{
  "d_model": 256,
  "d_shared_expert": 64,
  "routed_scale": 5.31,
  "head_dim": 128,
  "parallel_block": false,
  "init": "uniform",
  "init_std_o": 0.0391,
  "schedule": "wsd"
}
Below are experts of layer 4 (counted from 0) of a mixture-of-experts language model. Rows are named router (the router's row for the expert), up (a neuron's input weights, with its number), down (a neuron's output weights, with its number) and show model dimensions 0-255. Each number is 128 + 24 x the weight over its row's rms, rounded and kept within 0 to 255.
Before each expert's rows: "gets" lists some tokens that make up at least twice as much of what it gets as of all text. This comes from a sample of Wikipedia text that the model never trained on. Tokens count by the router's weight.

# expert 60
gets: " and", "===", ", and", "==", "A", ", the"
router [177 100 178 141 149  97 110 161 124 105 123 129 145 104 126 156 146 123 141 127 163 133 127 141 101 109 149 154 128 132 106 118 113 106 127 170 128 114  96 159 152 125 132 117 100 120 114 162  96 143 127 140 160 132 109  99 143 130 121 110 131 124 132 119 217 136 115 107 133 119 152 135 109 147 120 148 129 127  95 123 127 154 125 166 120 125 116 164 101  93  84 145 156 127  96  95 115 134 159  79 115 167  97  98 141 148 171  96 183 158 153 110 140 137  96 105  54 108  81 164  91 112 104 152 128 157 103 146 136 102 131 104 136 118 110 107 141 122 107 161  96 141 125 107 131  93 159 125 157 125 128 103 124 131  96 150 138 132 112 154 170 113 128 125 122 145 112 119 153  95 105 107 147 101 103 133 172 135  99 138 129 144 110 110 122 114 124 146 143  73 117  50 149 143 126  93 121 150  96  89 120 122 102 118 133  87 157 157 108 155 144 112 106 160 106 156 135 130 140  94 113 138 121 152 112 122 138  86 142 117 107 155 155 148 125 151 122  89 161  81 169 123 130 148 138 162 147 170 138  95 117 156 129 142 139 130]
up0 [ 74 152  86 121 134 129 158 167 142 158 127 111 125 160 156  85 159 142 129 120 153  76 111 180 146 154 122  84 168 147 133 143 161 179 168  75 127 136 161 146 109 175 141 112 159 156 128 115 123 159 132 113 138 130 110 128 142 124 125 146 155 103 128 142 126 103 151 117 173 166 132 106 104 112 139 142 118 129 100 133 140 114 131 130 125 145 128 152 147 156 135 100 108  83 139 158 104 141 111 148 108 146 115 132 165 158 114 146 119 132 162 132 136 124 141 104 160 106 103 127 156 159 133 101 111 120 143 121 116 167 155 177 117 100  81 124 127 146 143 120 137 114 129 107 121 119 149 120 104 118 120 140 105 145 119 138 155 168 130 129 135 145 125 145 112 101 142 126 122 133 152 120  75 148 139 170  87 107 168 138 117 148 123  99  80 128 155 145  95 133 124 168 144 102 159 141 140 100 127 142 166 103 125 115  86 116 144 158 174  88 108 130 141 154  91 175  49 129 130 161  84 111 132 112 123 123 106 104 134 142 145  90 122  91 122 143 141 156 126 174 133  84 145 112 135 100 120 158  97 175 128 138  95  93 138 122]
down0 [ 82 136 138 131 139  99 141  95 147 112 148 144 146 133 109 149 149 130 161 132 150 126  89 144 124 113 146  90 124 110 106  92 133 106 128 148 140 119 137 151 126 135 138 166 183 146 124 139 146 148 119 135 136 118  86 111 136 140 166 126 134 141 118 130 123 157 126  70 123  93 151 138 116 117 116 105 125 161 125 113 151 164 138 164 179 145 141 109 153 112 126 108 109 152 159 100 111 148 146 102 135 138 166 116 112 142 126 110 135 160 119 119 172 144 122 143 119  74 127 135 103  94 145 104 123 150 146 149  87 100 119 107 110 127 160 101 142 135 139 139 143 133 112 165 158 138 108  75 143 143  80 133 146 149 122 134 152 111 105 143 138 128 151 115 168 131 111 151 104  98 121 113  94 143 119 119 100 155 121 105 162 165  96 140 128 140 148 157 166 149 125 105 177 127 149 140 117 145 132 168  94 147 111 146 158  99  70 123 118  98 104 149 111 150 115 116 142 150 165  60 111 144 157 171 139  70  79 134 137 156 153 122 144 147 145 197 135 148 165 102 137 187 129 163 118 164 135 106 139 115 119 122 120  79 186 138]

# expert 112
gets: "\n\n", "\n", "\"", " \"", "\".", ";"
router [132 155 134 154 147  93 152 107 109 119 149 154 134 115  93 108 133 181  97 102 115  96 155 117 102 117 126 113  95 146 126 127 141 147 146 146 134 101 123 143 144 107 109 116 123 127  93 109 143 148 158 120 108 116 148 144 166 141 122  78 103 115 105 128 131 120 113  92 175 127 129 125 158 142 140 127 148 105 146 125 108 158  87 128 120 117  99 167 118  98 170 160 126  63 150 120 144 103 162  99 162 163 102 165 127 134 115 124  92 131 134 126 135 102  96 125 129 154 121 114 125 150  90 102  97 162  79 118  97 102 195 124 125 155 128 100 117 118 113 124 120 167 104 120  81 134 127 139 101 119 106 121 155 132 134 140 134 116 129 157 106  99 133 136 110 108 129 113 157  92 108 149 176 110 114 162 120 167 109 139 171 154 132 143 147 123 165 164 165 138 140 139 157 106 170  99 158 163  72 111 101 159 158 122 120 132 131 132 157 148 144 126 114  90 131  96 111 154 141 160 100 132 109 158 132 107 133 133 128 165  89 161  99 112 167  84 103  93  80  99 153 135 112 110 143 180 156 104 120 121 113 169 132  97 141 105]
up1 [113 114 109 140 130 136 110 174 132 126 141 166 100 125 165 129 162 113 129 146 161 115 114 120  98 142 140 116 144 173 130 149 108 110 109 134 167 122 122  83 122 154 121 155 102 112 143 151 103 148 143 137 113 136 157 131 107 107 103 143 150 147 180 144 124 141 119 149 163 153 175 114 108 112 156 120 106 118 112 136 143  82 130 112 147 124 136 138 157 146 128 118 156  80 126 111 166 151 116 128 143 115 103 109 109 114 122 124 185 113 124 137 113 153  84  92  91 172 103 123 132 139 135 147 112 154 118 133 147 121 110 124 164 117 171 152 182 116  61 127 151 131 139 103 120 151 103 131 120 197 107 168 144 121 111 126 143 155 109 113 108 104 163 142 136 130 112 134 134 127 102 116 129 166 122  63 135 127 141 122 117 153 165 116 100 111 200  89  85 137 125 121 101  78 135 144  85 130  97 165 122 106 134 151 145 118 130 150 123 154 105 157 166 174  96 132 164 161 111 140 139 151 152  67 126 141 147 116 135 158 141 123 116 173 123 121 124 128 143 135  91 128 127 173 115 142 159 112 129 125 131 149  84 132 181 141]
down1 [120 106  73 129 166 119 128 171 133 134 149  93 111 103 153 156 134 123 100 108 125  95 155 112 110 126 150 131 124 122 127 162 152 107 120 145 154 156 159 145 136 117 119 144 123 147 135 121 100  81  47 145  85 136 124  82 130 133 115 162 128 154 152 164 106 157 135 112 116 128 133 109 125 146 127 100  69 150 128 183 159 107 137 154 152 172 129 143 118 134 149 117  96 119 135 104 135 108 146  87  85 149 172 139 130 138 150  82  65 129 134  86 122 125 130 137 150 122 115 133 145  94 124 140 125 154 140 146  87 114 118 111 120 119 133 108 150 134 118 118 150 103 123 134 118 106  80 126  99 137 160 122 159 105 126 149 103 138 154  94 162 109 132 104 125 103 134  88 105 114 158 168 121 141 115  99 135 150 149 142 108  89 129 118 100 111 115 171 187 132 147 129 124 102 117 120  89 144 112 127 123 117 149 167 134  91 157 121 124 107 158 192 145 152 183 134 109 134 113 116 113 182 134 106 134 151 120 150 148 130 157 137 143  83 110 113 140 104 122 142 126  98 143 189 138  98 163 145 141  90 111 101 131 162 108 129]

# expert 111
gets: "\n\n", "\n", " Other", " By", " ·", "="
router [158 142 107 166 169 144 122 161 124 158 146 102 127 137 114 112 164 126 132 142 136 136 167 106 107 100 144 111  59 144  93 118 107 131 172 148  72 140  93 104 127 141  93  84 135 113 126 135 162 125 137 120 152 116 174 129 125 132 143 100 107 110 111  99 152 154 112  84 111 157 115 127 121 146 110 153 116 126 145 153 118 132 138 129  87 137 100 153 113 100 103 111 161  95 167 151 120 110 155 148 149 150  95 135 181 114 111 148  99 164 116 134 139 167 162 126 110 135 141 139 127 119 145 106  85 125 142  96 119 128 185 116 141 127 120  86 129  89 157 141 132 120 138 137 166 145  75 102 124 151 153 124 158 109 168 152 108 138 159 148 166 118  93 138 109 141 124  82 126 107  79 112  98 124 127 154 119 149 103 135 114 154 121 122 155 162 152 127 111 141 118 137 144 125 142 133 146 134 151  96 156 116 146  88 138  85 102 133 117 144  80  82 136 109 158 130 113 129 116 146  91 124  96 141 137  83 162 175 124 150 128  87 162 110 176 133 154  86 104 119 159 118 136  86 161 116  82 104 109 141 128 135 148 119 133 135]
up1 [ 88 159  98 112 147 125 120 118 151 160 134 106 129 158 106 150 112 124 122 111 152 136 127 157 176 133  93  85 131 126 126 130 133 102 167 159 121 171 130 172 150 110 162 124 143 172 144 155 131  90 135 130 134 112 168 173  99 165 139 149 135 159 113 111  89 108  93  71 125 136  96 172 133 143 181  98 102 127 106 120 125 122 146 140 123 114 114  76 144 129 147  99 184 128 149 120 112 119 139  96 120 151 100 129 118 105 135  93 106  90 111 109  89 161 139 133  78 114 127 107 139  94 128 140 175 121 131 146 132 142 136 133 154  88 132 112 134 117 133 162  88  87 117 148 164 135 148 122 136  90  85 152 140 134 104 153 165 151 166 158 113 170 137 104 103 120 156 127 130 118 121  87 124 118 194 122 127 121 164  96 132 114 109 148 152 111 103 135 141 130 127 138 152 150 130 186 123  99 154 138 128 144 121  93 112 144 147 164 128 107 129 138 133 148 110 141 108 104 136 162 108 102 145 108 164 108  54 111 133 134 118 180 157 108 101 117 157 138 144 131 109 113 111 164 147 133 128 112 105 127 156 127 106 113 152 134]
down1 [ 88 102  85 139 137 108 138 135 123 111 142 129 144 131 106 120 145 114 101 115 100 117 125 132 149 154  94 122  91 103  72 101 162 171 126 157 129  99  90 102 138 106 115  99 171 135 169 120 121 145 113  99 112 152 111 128 143 114 117 128 132 100 166 102 136 123 148 133 116 130 110 155 145 117 134 104 156 111 138  96 141 123 148 105  92 122 131 119 116 120 136 132 149 142 137 100 134 132  92  85 146 136 110 105 142 141  92 169 148  95 103 123 151 127 122 126 144 126 136  95 167 114 124 125 102 126 133 157 142 137 155 133 129 114 126 109 156 115 145 144  99 132 131  99 172 119 142 114 133  93  97  99 159 167 159 114 142 142 145 100 125 117 114 148 127  94 143 110  93 111 155 107 105 120  94 144 138 127 150  99 151 109 133  98 147 168 130 131  64 134 181 112 151 136 149 191 164 103 110 131 188 107 131 127 122 118 147 166 127 146 153 103 142 107 119 136 168 119 127 128 102  85  96 158 100 182 104 146  83 148  67 133 154 132 140  71 128 161  78  89 146 108 147 108 134 165  90  99 106 121  98 176 153 166 124 149]

# expert 41
gets: "C", "S", "B", "M", "D", "A"
router [147  92 172 139 176 140  95 121 155 131 106 122 144 114 108 132 119 139 122 155  98 101 126 134 138 126 155 109 113 140 150 106  89 110 134 129 142 102 117 182 136  89 109 133  78 107 108 154 138 130 135 117 167 125 109 124 128 136 101  97 118 133 111  93 104 121  89 117 158 115 131 142 141 123 172 147 161 171 112  90 119 108 121 120  98 155 161 148  92 167 169 133 100 105 114  81 118 177 153 130 134 163 144  88 104 125 108 122 160 126 151  97 136 143 151 118 126 106 106 108 117  94 157 118 174  75 153 152 163 116 123 131 112 130 129  96  96 113 122 134 106 147 121 165 151  91 105 139 150 124 128 173 131 100 155 106 112 115  86 156 116  88 107 154 133 166 119 109 124 112 115 146 147 123  87 182 152 142 142 110  79 155 138 154 163 149  99 105 152 140 127  69 148 134 116 160 119 147 131 105 147 137 113 118 142 117 160 139 134  95 133  94  94 129 127 169 143 146 134  83 112 112 154 148 146  80  96  98 156 132 118 159 147 146 134  91 106 126  90  95 119 125 100 154 107 121 162 105 111 117 118 168 121 111 149 155]
up2 [133 140 133 156 130 108 112 164 160  91 167 117 110 131 127  70 128 125 131 133 157 133  82 127 116  98  90 118 119 139  93 161  84  94 115 134 150 153  70 146 101 120 108 133 120 140 101 164  97 166 141 143 141 173 114 102 147 135 140 161 152 157 139 112 152 174 131 103 131 125 113  52 119 145  89 103 134 165 115 124 119 168 137 156 125  94 105  91 139 110 146 139 192 126 145 167 137 150 133 106 124 153 114 139 138 139 149  97 129 139  94 116 135 134 146 143 119 126 117 113 127 132 137 126 122  95 120 163  89 151 120  78 130 123 135 108 120 113 115 126  91 132 104 111  95 142 136 141 146 145  80 125 116 157 127 109  84  80 149 120 159 139 166 129 117  96 122 176 206  77 129 137 151 144 132 107 131 132 131 152  84 150 144 142 152 137 144 109 132 146 147 152  94 125 141 136 108 109 128 110 145 133 106  90 167 114 105 176 102 114  82 118 107 150 157 122 113 108 119 170 153 152 146 127 121 132 140 149 107 114 147 116 141 124 115 116 107 161 140 121 136 116 142 109 133 136 174 170 127 124 143 131 110 174  76 156]
down2 [131 125 102 117 119 121 162 104 120 116 104 128 124 126 120 136  87 154 112 116 132  98 139 139 128 126 134 114 141 107 148 136 131 152 148 116 163 124 148  96 132 128 138 156 155 144 105 116 157  81 130 115 129 159 118 127 100 119 117 138  92 128 139 141 154 128 130 123 116 114 166 180 150 115 164 144 110 101 115 109 139 138 130 129 145 156 141 172 183 145 126 128  96 132 116 104  77 148 118 128 156 116 144 131  47  41 114 159 161 108 144 109 165 122 175 125 113  94 145 101 139 128 139 172 125 115  87 121 178 130 113 146  79 109  94 120 148 141  95 144 102 143 113 112 141 133 114 126 120 105 177 119 120 166  91 151 106  83  87 106 145 103 124 144 104 110 139 161 107 118  82 140 107 116 146 124 142 134 108 124 142 106 124 130 157 121 141 145 134 162 134 142 128 131 123 111  88 111 113 170 144 129 140 124 121 138 160 104 129 101 121  82  89 175 113 111  72  43 120  89 139  99 169 137 169 126  85 108 110 131 113  89 154 133 107 105 124 171 151 118 107 124 123 154 131 141 145  97 120 155 142 120  98 139 142 123]

# expert 18
gets: "1", "6", "2", "10", "3", "7"
router [144 139 182  99 161 137 111 135 158 147  96 154  97 142 129 140 129 171 110 115 111 104 112 123 129 141 140 131 126 119 137 122 137 186 120 127 102 123 113 124 123 120 135 170  85 144 111 103 184 181 103 150 125 158 139 125 124 168  84 105 122 138  84 127 146 104 129 112 103  98 122  95 167 131 123 128 134 144 150 160 167 124 116 112 133 108 118 150  82 134 105 121 161  86  90 148 131 147 127  96 125 122 101 145 119 111 151 144 143 139 157 108 153 107 154 138 135 109 142 161 128 152  74 127 100  74 151 126 139 119 112 177  96 109 143 143  90 132 140 134 152 147 138 156 118 112 159 113 101 120 132 110  74 158 110 138 167 129 125 186 155 143 129 128 137  92 157 147 123 140 115 189 126 101  99 145 139 124 132 122  91  77 167 139 136 112 175 136 119 132 154 119 167 129 148  76  91 125 121 120 140 140  82 116  74 109 102 152 103 115 151 109  83 102 137 142 126 157 114 107 112 112 113 147 128 104 111 131 116 126  96 108 115 176 136 163 151 132 127 147 147 145 131  99 142 137 132  93 124 160 119 183 117 129 115  82]
up1 [ 95 104 132 143 131 148 128  75 124 148 120 156 133 176 168 138 152 117  98 120 126 138 181 136 138 144 147 145 110 104 131 136  96 114 107  95 122 115 134 169 142 137 102  77 131 133 103 187 113 120 155 106 150  82 165 184 144 132 145 127 141 115 112 134 100 139 125 161 118 106 151 142 131 113 158 181 115 136 114 133 129 134 151 102 133 159 161 124  96 130 104 137 121 134 125 132 118 122 111 138 135  77 135 152 114 169 110  82 114 123 103 189 113 109 151 127 112 124 122 134 138 163 152 119 118 104 110  56 144 145 198  80  96 128 127  97 167 153 112 128 111 104 136 161 129 122 112  91 129 150 147 149 154 162 112 121 133  98 100  80 131 144 116 151 142 155 146 152 117 162 104 129 123 154 108  99 129 112 161 141 104  99 128 122 156 103 157  73 122 136 150 110 125 147  97 110 131 106 188 154 177 114 148 163 105 134 127 140 126 109 119 139 141 118 118 160 141 128 112 125 131 133 119 137 121 113  98  95 131 141 148 186 123  96 113 168 145 112 150 138 104 119 151 124 118  95 157 155 144 142 113  95 109  97 105  79]
down1 [160  97 116 116 146 126 131 142  76 139 125 128 167  95 123 130 137 163 127 188 130 113 114 158  84 127 112 117 146  87 162 149 112  96 107 162 163 125 147 142 120 124 107  94 127 116 122 160  99 136 118  87 125 101 118 136 110 126 154 127 115 116 134  82 115 136 129 158 113 148 130 159 153 148 144 171  98 119  96  97 114 105 124  97 128 151 138 136 118 177  89 111 130 158 102 106 150 116 156 170 139 149 114 141 148 109 145 144 101 110 129 158 104 112 110  99 122 112 161 119 132 142 155  74 118 132 177 117 195 145 126 112 103 107 101 105 116 138 119 156 145  86  86 100 161  91 119 134  74 115  97 149 139 151  85  89 111 108 141 155  85 145 150 108  88 170 159 150  90 139 115 108 114 119 129 106 120 154  92 128 183 106 134 142 125 120 118 160 158 130 138 116 165 165 136 134 108 153 171 113 121 116 128 134 121 153 127 147 110 120 156  92  89 181 136 147 109 138 126 110 140  91 132 129 132 147 149 106 104 136 141 162 139 127  96 179 129 145  80 135 135 147 136 137 104 112 166 119 112 148 117 132 150 147 123 172]

# expert 30
gets: "1", "3", "6", "19", "2", "22"
router [140 129 129 115 133  99  98 131 119 124  98 176 143 105  83 125 136 162 120  81 124 121 117 123 130 169 111 132 132 117 173  89 199 134 124 165 190  82 155 124 157 113 110 146 115 101  98 105 177 105 143 162  75 132 109 116 135  67 108 107 131  98  82 145 131 109 138 148 103 114 178 135 159 100 133 139 121 110 154 112 112  92 151  82 151 133 123 130 122 174 143 126 106 108  80 107 153 104 150 100 137 131 127 117 140  99 126  96 138 122 165  99 140 126 129 137 114  89 112 153 141 125 104 140 122 152 168 157 106 123 112 169 137 143 130 153 136  98 105 137 130 141 137 138 107  80  92 126  84 156 115 151 127 118 128 126 139 124 132 151 121 127 111 130 142 101 118 122  81  99 140 131 155 107 172 141 143 158 110 138  99 130 141 135 143 127 117 148 160 104 156 120 159 118 163 135 107 194  89  90 133 113 139 129 104 131 137 127 113 130 150 128 109 114  99 127 163 176 111 119  78 146 114 149 134 109 134 117 111 168  70 153 178 171 142 112 126 152 105 139 111 130 107 118 167 141 114 123 104 129 121 154 145 125 120 104]
up1 [152 105 149 108 144 121 142 130 126 135 155 119 133 125 168 160 170 156 142 147 136 107 164 112 138 109 154 154 132 130 109 147 147 164 155 128 110 136 189 104 122 142 113 134 111 114 159  89 147 109 111 140 136  86 173 169 127  57 156 119 145 136 100 117 150 151 118 140 104 106 124 118  97 111 109  91 120 123 117 179 142 107 111  96 115 139 150  77 177 146 147 138 153 152 128 121 151 154 129 102 104 152  91 148 152 117 168 106 161 130 149 129 126 151 148 117 154 155 128 144 127  93 130 155 103 137 154 136 107 170 172 128 137  74 131 163 108 121 122 137 109 106 121 114 146 121 114 129 130 176 109 147 117  80 121 129 151 136 104 109  88 158 144  88 151 105 155 132 154 174 128 124 127 133 129 124 142 113 153  97 128  99  89 102  98 122 156  71 152 134 171 114 104 101 138 134 127 129  98 136 134 148 137 152 137 134 180 169 149  97  91 142 175  91  93 119 141 113 137 144 162 110 126 132 122  78 136 151 106  91 134 104 155 145 145 117 107 122 125 131  84 109  94 159 123 157 136 147 139 120 119 119  74 107 155  94]
down1 [105 134 117 143 184 102 155 128 124 127 146 137 117 123  89 125 134 106 137 167 109 145 120 118  83 168 114 115 141 141  92 123 112 138 102 109 160 139 120 167 125 143 152 104  93 113 102 123 112 121 136 139 140 133 148 107 155 144 123 156  92 155 140 109 106 116 105 108 150 100 168 101 168 148 121 128  94 136 145  75 143 107 116 124 139 116  73 185 102 115 128 140 126 160 143 125 127 148 134  92 133 156 109 112 172 164 138 162 104 146 123 149 153  91 131 171 127 120 114 144 149  97  77 149 124 121 107  93 147 175 157 131 107 137  87 119  92 139 121 131 144 132 132 110 100 131 131 125 119 145 110 150 126 178 109 118  91 151 127 101 138 141 120 136 140 121 135 106 134 108  86 116  83 108 118 123 126 108 140 130  66 120  72 148 136 156 146 171 100 122 142 131 104 123 184 130 100 161 144 180 145 147 120 127 102 147  88 157 146 161 110  92  63 170 135 135  85 153  96 130 115 116 153 150 142 156 138 137 111 125 166 155 107  95 154  90 115 151 101  95  92 156 101 144 114 109 114 137 121  96 125  97 155 113 113 124]

# expert 113
gets: "2", "i", " Chinese", "g", " State", "ri"
router [133 108 130 101 105 143 144 160 112  98 124 159 174  69  96 127  81  93 160 104 160 135 164 132 161 149 127 151 108 132 170 111 116 104 147 139 154 119 131 159 126 107 167 126 108 135 102 133 109 135 123 172 114 125 115 105 108 147 160 137 118 153 140 118 134 132  89 156 118 127 122 104 104 132 152 166 128  91 128 129 106  95 141 169 125 128 120 106 114 115 116 122 175 137 115 119  95 153 112 133 104  90 121 112 149 121 143 112 147 123 141 106 135 102  95  57 126 192 113 127 100 118 122 103 161 146  98 100 117 102  83 149 135 114 100 122  96 109 147 106 108 121 113  90 141  91 129 136 134 110 157 137 145 143 146 160 140  69 115 120 153 134  77 138 116 123 121 109 106 133  86 103 158 133 118  96 145 132 145 121 158 122 165 144 113 133 150 114 109 113 123  67 131  95 147 111 115 128  95 122 117 161 127 132 119  96 153 128 133 159 143 143 123 119 136 167 153 103 144  89 160 116 181  97  83 102  99 117 111 109  57 137 153 122 120 151 129 134 134 104 150  95 154 142 205 142 173 134 126 121 149 142 117 134 156 135]
up0 [101 143 129 172 155 152 113 156 147 153 159 100 125 152 132 126 126 107 131 150 127 125 123 106 143 121 102  98 130 143  97 146  91 115 129 104 116 145 110  71 128 182 115  97 138 140 149 127 119 170  83 124 166 127 145 156 107 107 103 116 151 127 133 136 142 198 123 148 159 169  93 119 146  79  91 129 142 138 134 171 154 124 158 104 111 123 138 139 139 137 157  97 131 132  82 168 121 128 123 130 108 104 110 119 140 116 143 108 150 110 118 117 136 112 130 127 133  95  81 143 152 121 128 159 172  91 139 109 156 144 128 160 103  72 100 160 136 129 140 116 116  73 138 101 115 159 126 123 144 159  65 131  68 112 122 115 121 113 186 139 114 145 146 110  95 142 170 165 158 134 126 142 132 136 158 111 128  86 155  81  83 126 108 120 123 145 167 107 111 161 164 163  71 147  96 180 165 108 126 185 161 113 104  99 153 129 133 139 147  92 117 148 120 153 121 130 111 140 158 132 103  86 121 120 115 114 117 132 119 154 161 128 126 127 125 153 124 130 166 132  99 123 138 131 131 123 100 122 120 133 120 155 117 148 118 135]
down0 [120 119 135 115 123 150 148 100 102 106 141 112 151 133 146 139 100 109 111 146  97 100 114 107 118 147 148 141  95 146 159 140 139 139 117  89 160 115 120 121 169  92 164 151  65 150 121 129 119 108 142 122 112 139 126 126 106 118  90 151  96  98 103 113  79  95 130 156 186 152 131 115 157 147 111 154 162 161  84  87 137 119  96 140 142 146 142 151  94 106 102 151 117 115 116  99 140 117 145 157 130 186 131  97 115 128 125 134 157 148 100 115 138 164 166 133 149 116 125  95 161 148 179 100 100 159 135 115 144 142 159 124 109 132  96 140 128 158 112 153 111 118  88 124 154 145 165 101 113 125 108 117 145 159 116 137  78  97 125 128 127 117 172 130 129 180 131 115 145  98 138  66 154 136 133  90 123 104 129  99 159 165 147 106 119 125 162 114 131 122 116  95 146 114  95 114 167 147 136  91 139 107 147 110 152 168 147 159 162 123 146 169 101 119 146 125 104 117 122 113 189 101  87  93 119 118 113 141 135 112 107 139 123 126 132 108 129 123 157 121 138 106 119 104 107 151 139  93 181 121 133 200 150 122 138  99]

# expert 10
gets: "1", "4", "7", "8", "6", "2"
router [144 114 145  96 105 147 105 150 116  93  84 152 122  85 100  86 134 176 127  97 138 122 141 127 110 181 162 147 106 119 167  98 167 125 106 155 127 120 145 122 137 116 145 149 117 125  65 132 171 109 124 123 127 140 147 110 111 188  68 121 104 136  98  94 137 135  91 146 140 126 164 118 133 157 143 147 145  92 139 121 149 141  91 152 159 101 148 127  87 167 128 170 111  94 152 127 156 121  92 104 155 139  94 109 110 117 126 115 123 106 168  89 155 131 124 123 100 127 132 130 112 120  92 144 124 122 137 109 108 110 144 115 135 159 117 120  99  94 118  99  97 142 134 102 129 116 140 184 145 133 145 104 139 131  91 143 148 127  87 131 149 112 102 142 125 144 161 118 131  95  96 167 136 161  90 110 128 143 115 155 129 102 177 112 129 121 108 187 162 120 108 130 103 117 138 117 156 129 106 145 127 132 105 147  81 112  96 163 112 183 140 109 142 139 163 128 130 163 147 117 131 137 138 119 116 118  79 137 123 120  91 125 146 168 135 159 144 106  76  97 145 170 141 122 180 133 157 140  91 146  98 128 139 148 124 114]
up1 [145 122 170 127 137 140 117 164  94 155 121 157  98  91 107 134 198 144 139 125 163  98 162 119 149 111 133 103 118 144 114  92 172 114 110 100 112 134 129  79 107 152 122 153 144 120 119  98 149 151 100 159 154 147 129  79 147 181 115 119 115 116 135 131 122  84 122 138 109 114 131 106 125 127 192 149 119  94 142 150 156 162 128 141 149 139 161 144 119 166 104 140 140  89 155  95 155  93 128 111 149 168 103 122 140 137 103 134  65 116 142 128 117 109 122 105 145 135 128  96 142 168 100 160 153 125 125 135 154 126 142 140 155 109 105 128 142 105 134 124 153  95 108 108 103 105 111 150 111 162 151 119  95  97 105 114 121 171  80 163 122 114 132 137 121 140 154 138 143  97 123 137  97 156  63 156  97 108 117 115 146 103 149 125 144 150 125 180 142 137 140 134 121 147 120 166 144 107 120 147 101 143 139  87 140 178 123 146 163 158  99 142 119 100 147 114 147 177 133 109 143  82 105 122 147 155 146 126 141 173  82 118 149 134 144 114 116  81  92 109 150 128 130 109 132 161 115 130  71 134 130 150 101 139 136 128]
down1 [163 153  63 148 133 131 131 181 168 161  81 106 124 157 112 125  86 138 134 164 162 108 138 112 152 173 127 136  87 128 163 117 119 144  69 121 126 126  91 146 129 114 140 149 127 118 102 136 151 131 101 179 119 134 145 156 153 166 141 128 127 108 131  85 134 159 128 144 103 141 156 162  96 103 109 131 136 134 114 160 106 112 129 172 152 108 128 123 163 119 134  89  72 133 134 137 165 128 151 136 108 140 153 171 158 166 142 102 110 147 131 123 177 139 109 139 132 157  98 121 110 141 109 111 100 128 148 138  88  86 107 130 146  99  87 106 146 104 124 146  90 126 143 152 118 152  85  64 123 137 124  86 126 143 125 115 105 123 117 161 134  95 132 133 130 147 134 150 133 128 130  90 142 122 144 119 136 123 105 143 106 136 162 123 119  90 119 139 142  93 111 115 144 131  98 144 129 179  81 106 137  88 136 173 101 152 169 100  91  94 151 126  99 130 116 122 169 125  89 122 120 150 125 166 122 100 135 124 123 124 138 150 167 113  92  91 143 149 188  97  99 127 111 146 109 154 145 121 106 104 131 132 134 102 137 123]

# expert 63
gets: " The", "The", "==", "===", " the", ", the"
router [124 139 150 131 149 151 147  83 126 141 114  98  92 104  97 106 121 137 129 163 130 102 154 148 110  86 148  93 106 116 143  88 164 102 115 143 123 107 105 146 141  98 158 138 122 122 157 105  80  86 140 105 139  88 168 154 127 160 126  77 141 116 133 103  89 137 108 145 173 135 108 144 120 119 172 197 144 134 111 130  89 166 133  79 107 154 140 146 131 132 123 144 104 124 120 114  91 140 125 148 150 137 138 131 160 133  88 155 108 133 122 111 110 127  92 121 132 170 131 113  96 130 182 146 169  90 130 119 111 109  85 131 114 145 132 118 117 113 176 122 129 102 108 129  59 149 105 156 139 153 144 114 142  99 141 131 111 146 154 169 127 103 108 130  81 163 125 177 101 143 152 136 154 139  83 156 129 145 115 138 126 153 139 136 128 124 116 102 155 137 145 166 113 132 148 169 111 153 104 117 153 133 159 117 109 124 137 153 155 125 142 106 120 113 127 115 124 100 122 172 133 120 109 175 144 127 120 109 138  99 140 169 139 136 129 119  94 100  79 120 149 104 102 117 159 189 113 158 100 103 105 101 116 111 169 152]
up0 [123 121 143 106 127  98  95 123 111 148 139 160 145 122 155 111 141 156 116  99 146  94 109 160 144 178 121 136 133 143  96 183  78 169 146 110 127 120 144 112 103 143 146 114 126 140 107 123 142 112  85 126 140 167 107 108 147 131  94 121 111  89 149 157 104 130 165 113 109 145 137 116 177 102 126  84  81 123  83 102 176 111 147 138 144  85 174 101  94 134 132 118 104 117 146 121 110 144 134 104 132  97 162 162  68 109 158  96 147 119 159 121 115 118 148 141 132 127 149 117 134 151  65 134 114 141 103 156 147 108 104 140 154 127 118 104 115 156 100 120 167 148 148 119 138 127 168 103 122 134 152 158  80  92 133 107 144 100 143 141 117 123 151  96 134  74 149 126 135 122 108 131 106 108 147  96 116  83 124 104 123 117 114 137 153 112 106 127  79 134 106 114 147 141 129 106 120 123 163 159 119 138 110  94 124 161 157 103 101 104 169 130 135 165 144 147 195 162 141 114 110  96 143  96 127 140 109 122 115 160 103 145 126 150 116 114 131 155 142 143 145 174 161 168  89 145 128 142 111 149 134 154  81 126 158 141]
down0 [155  89 144 162 152 131 111  68  98 127  90 135 162 144 161 125 119 129 128 121 126 114  61 153 120 162  92 104 114 127 163 102 142 108 165 109  73 129 107 178 120 138 139 182 125  97  86 132  96 125 147 135 126 132  93  88 121 126 143 111 133 121 146 147 123 105 123 134 117 106  96 147 136 147 136 149 151  96 125 106 156 128 134 162  99 138 179 131 111 142 115 103 101 126  94 149 117 179 112 155  90 151 105 154 168 119 147 121 141 141 109  94 109 122 102  84 142 115 136 115 120  86 145 122 138 148 106  94 144 135 122 153 102 119 131  86 144  89 129 123 151 126 114 143 134  81 123 166 140 124 143 107 118  97 136 158  76 186 119 117 155 153 117 117  95 150 117 134 158 138 154 129 151  89 112  86 149 128  89 142  87 127 114 151 134 166  98 152 160 138 107 136  77 138 138 157 124 104 118 150 148 134 110  91 181 150 145 117 150 130 121 131 122 125 123 154 141 112 125 157 129 111 116 114 125 142 121 146 138 152 104 128 172 144 165 178 134 147 123 121 140 115 196 119 114 109 123 121 127 124 131  60 109 139 132 141]